Weights of a small mixture-of-experts language model, trained from scratch on English Wikipedia.
Size: 9 layers, width 224, vocabulary 32000.
Below are experts of layer 2 (counted from 0) of a mixture-of-experts language model. Rows are named router (the router's row for the expert) and show model dimensions 0-111. Each number is 500 + 25 x the weight over its row's rms, rounded and kept within 0 to 999. Numbers have three digits each.
Before each expert's rows: a language model's description of what the expert responds to. This comes from a sample of Wikipedia text that the model never trained on.

# expert 5
Description: The word the, especially at the start of a phrase after a date or preposition, plus month names, years and coordinate marks, such as "On 16 April 1941 the".
router:500527482540503518492506495521519516561488526452510481522500485488481465457498537483526488548415464488537496502568446477535519501510517514521487510496503506530487495492461462491513485464549465460480490497525503502540476489497495537509501525488523489523471532477460552470521524511464519509477481513567505503482500486503507518511484507492

# expert 15
Description: Commas, and, semicolons and closing brackets joining clauses or list items, common after names in biographies and taxonomy, such as "Hugh Williams, 1953".
router:481469495493565516502521456516502502502467545511493504483489508523492445499524465518478482543487511526506527455526527510484489482495525511514483503512501507503508449494476517493459517487461543473493460500476489499465529515518500538455518545479537491491486508550506477513504543483493489470515485464552482485449485557492525511494506511493

# expert 9
Description: Line breaks, dashes and colons that open infobox or list lines, plus field labels such as Born, Location, Scientific classification, Preceded.
router:515472494459460463472524517427504511489461470532492473496485531490522505495492497462492529507477515503523498453463472480456487526510533541468504525475513492469494503490551481517517510534505530528482459503517498533457523529487484561490526478516446502490474490514484532477510517506530486427472555516498478526489473494499493504539531543501

# expert 12
Description: Prepositions after verbs, participles or nouns and before a noun phrase, e.g. of, in, to, from, during, through, against.
router:472467503461481484445514541527522523543535521512497497534509545491487494490488510486477507506511457504531503492532494524475504482483491486474547478454491465497509503482508476495489512486494521492469499517492498510510529500483502520495499471541490474509508514490487459513499536512522513489459479511548516542500500494471513502542555546490

# expert 8
Description: Numbers and quantity words after the, are, there are, e.g. two, one, several, many, both, other, same, more.
router:463494480508502473506485541478511499506526551501482488535529506489446454450520492502552516531475524495494488525484513483484486518518469495468528489519496486514523484511468530504484464515522490514491504482522478482491470459515529492527506515490494472500495484521559461465514493487521562486505485497539524532543570480506474519497522495524

# expert 6
Description: Single lowercase or uppercase letters and short pieces starting a split word, often in Latin species names or abbreviations, e.g. s in sputator, c, p.
router:525488540500553487516497494468512504488538461496499461551500545500501494504529510483512525490491499494501497525524541512502507490523476489500492509530498454476503493492522483481522524499513542469499484524453507467518488509508543489509545456529533506520482448501534491487463531503536490494527502502510467485506503484506470512508565481452

# expert 3
Description: Nouns and verbs for actions and events in biographies and histories, often after his or the, such as return, attempt, conviction, founded.
router:467521472541484500528475445482485466521498526469450519508477505489475530561526508453512489538521476498502486501482515483506507466491543524532479478489505514496542484521486513490532499493456473491507514568537518528523491479518512506487474481444496490480493492526479497488475451469527516514495487505521503527502474491483523564546465502497

# expert 11
Description: Pipe separators between table cells, most often between numbers or names in sports results, plus separator rows like |---|---|.
router:515527485511525489478560519499464519508512492469465511501507542514454477510482488453500469524488456454507555455542512465472504471545509491517509480464470490512536494491520515520489501512470500521508493483506489547530518484532448501541510516450542514518490544530514489531521486511479512474526508497496499508489551497516504487504506532508

# expert 10
Description: Articles, possessive 's and opening quotation marks before titles of songs, films, books, e.g. a, an, "Paint It, Black", the film.
router:534520494515480508484519506516520466500495533518495475488452488527548469513506494538513516523480533495548506487547504495507502524497549463505499531470509437496490530526515522500510500535526509466533507501469463519484528487515499521531516481498507501521489503524496517525484532457492537503532536501494476507467550481476493499513475511488

# expert 14
Description: Final word pieces ending English-style names and words, e.g. -er in Collider, -tion, -wood, -ent, -ary, -ing.
router:507499464474474506505504501473509475557494504496486459543512491508517469537483452538516484541495514482496494492502483479475484462528499479477490522513479499470516511533503501504498490510540504486478498498538420507501497503534473515524545501506484520459452542500485473544443456523536466456527559488494526517498540509494528503500506485528

# expert 13
Description: Subjects and linking words in descriptive sentences and table row labels, such as There are, which, is, species, population, Average snowy days.
router:505463513495567522527491475494516489477533531473529484529545491457493517451488533511479535473497467482532528516531497486485517506545455474446514461520497502506520487507487499521514463493482482494494507489507514487505476474502520499546456542484501495523456492485507497477500511499486522484476516472486476497482492532510496493511485469509

# expert 2
Description: Word pieces inside non-English personal and place names, especially Slavic, Romanian, Japanese and South Asian, e.g. -ov, -ić, ă, Aki-o.
router:496529497508516543494502466523514460491480477415491496492497473448477539521520486452492510513488491508488510510502451511457522534512498509468498501493436526520532494457508472494536520535488507502493496522495511551494516536533469478429497500479514532467488467476518536473494514507472511474486511509529488501500539506489490487496515546477

# expert 0
Description: Whole-word given names and surnames in person lists, bios and election tables, plus place/institution name parts, e.g. John, Smith, County, Center.
router:514469498524516520497548479502529530487488514495483456513492495501472535509514420471546521521499464524527486547477547495489477499502496528518473467547478491504541516535518536502447513510493489460465452498495510542509459514531523484523514544468512465480478505467482529499474503517477481472526494472516515516515505523458530537501473496519

# expert 4
Description: Capitalized or plain adjectives and nouns of nationality, politics and institutions, e.g. American, British, International, political, Economic, often in organization names or headings.
router:483462485485510509523522534498558502524487514465466493477461520528510517493493494491490466561481478475482481515528510467519518546497516487521543517508439532457494492494514534505527494442513475484467519521520479534489555485501480516474476483453521504498497525508487479538504534480467483505508501467472509500505518520505445504491548493481

# expert 1
Description: Digits and number pieces inside tables and stat lists, usually after a pipe or semicolon, such as 3, 0, 14, 63.
router:489469467530495481521544496485527466457524500476491521518493503524486466504510496506494545526486469481490467542501501497508493488528499519491524525501528462501529497489467512484549452546478496502501485506490490493505522528504453493546520512500500462495496474476479518485458469530494540522506502427519482491537513539487479488496474503445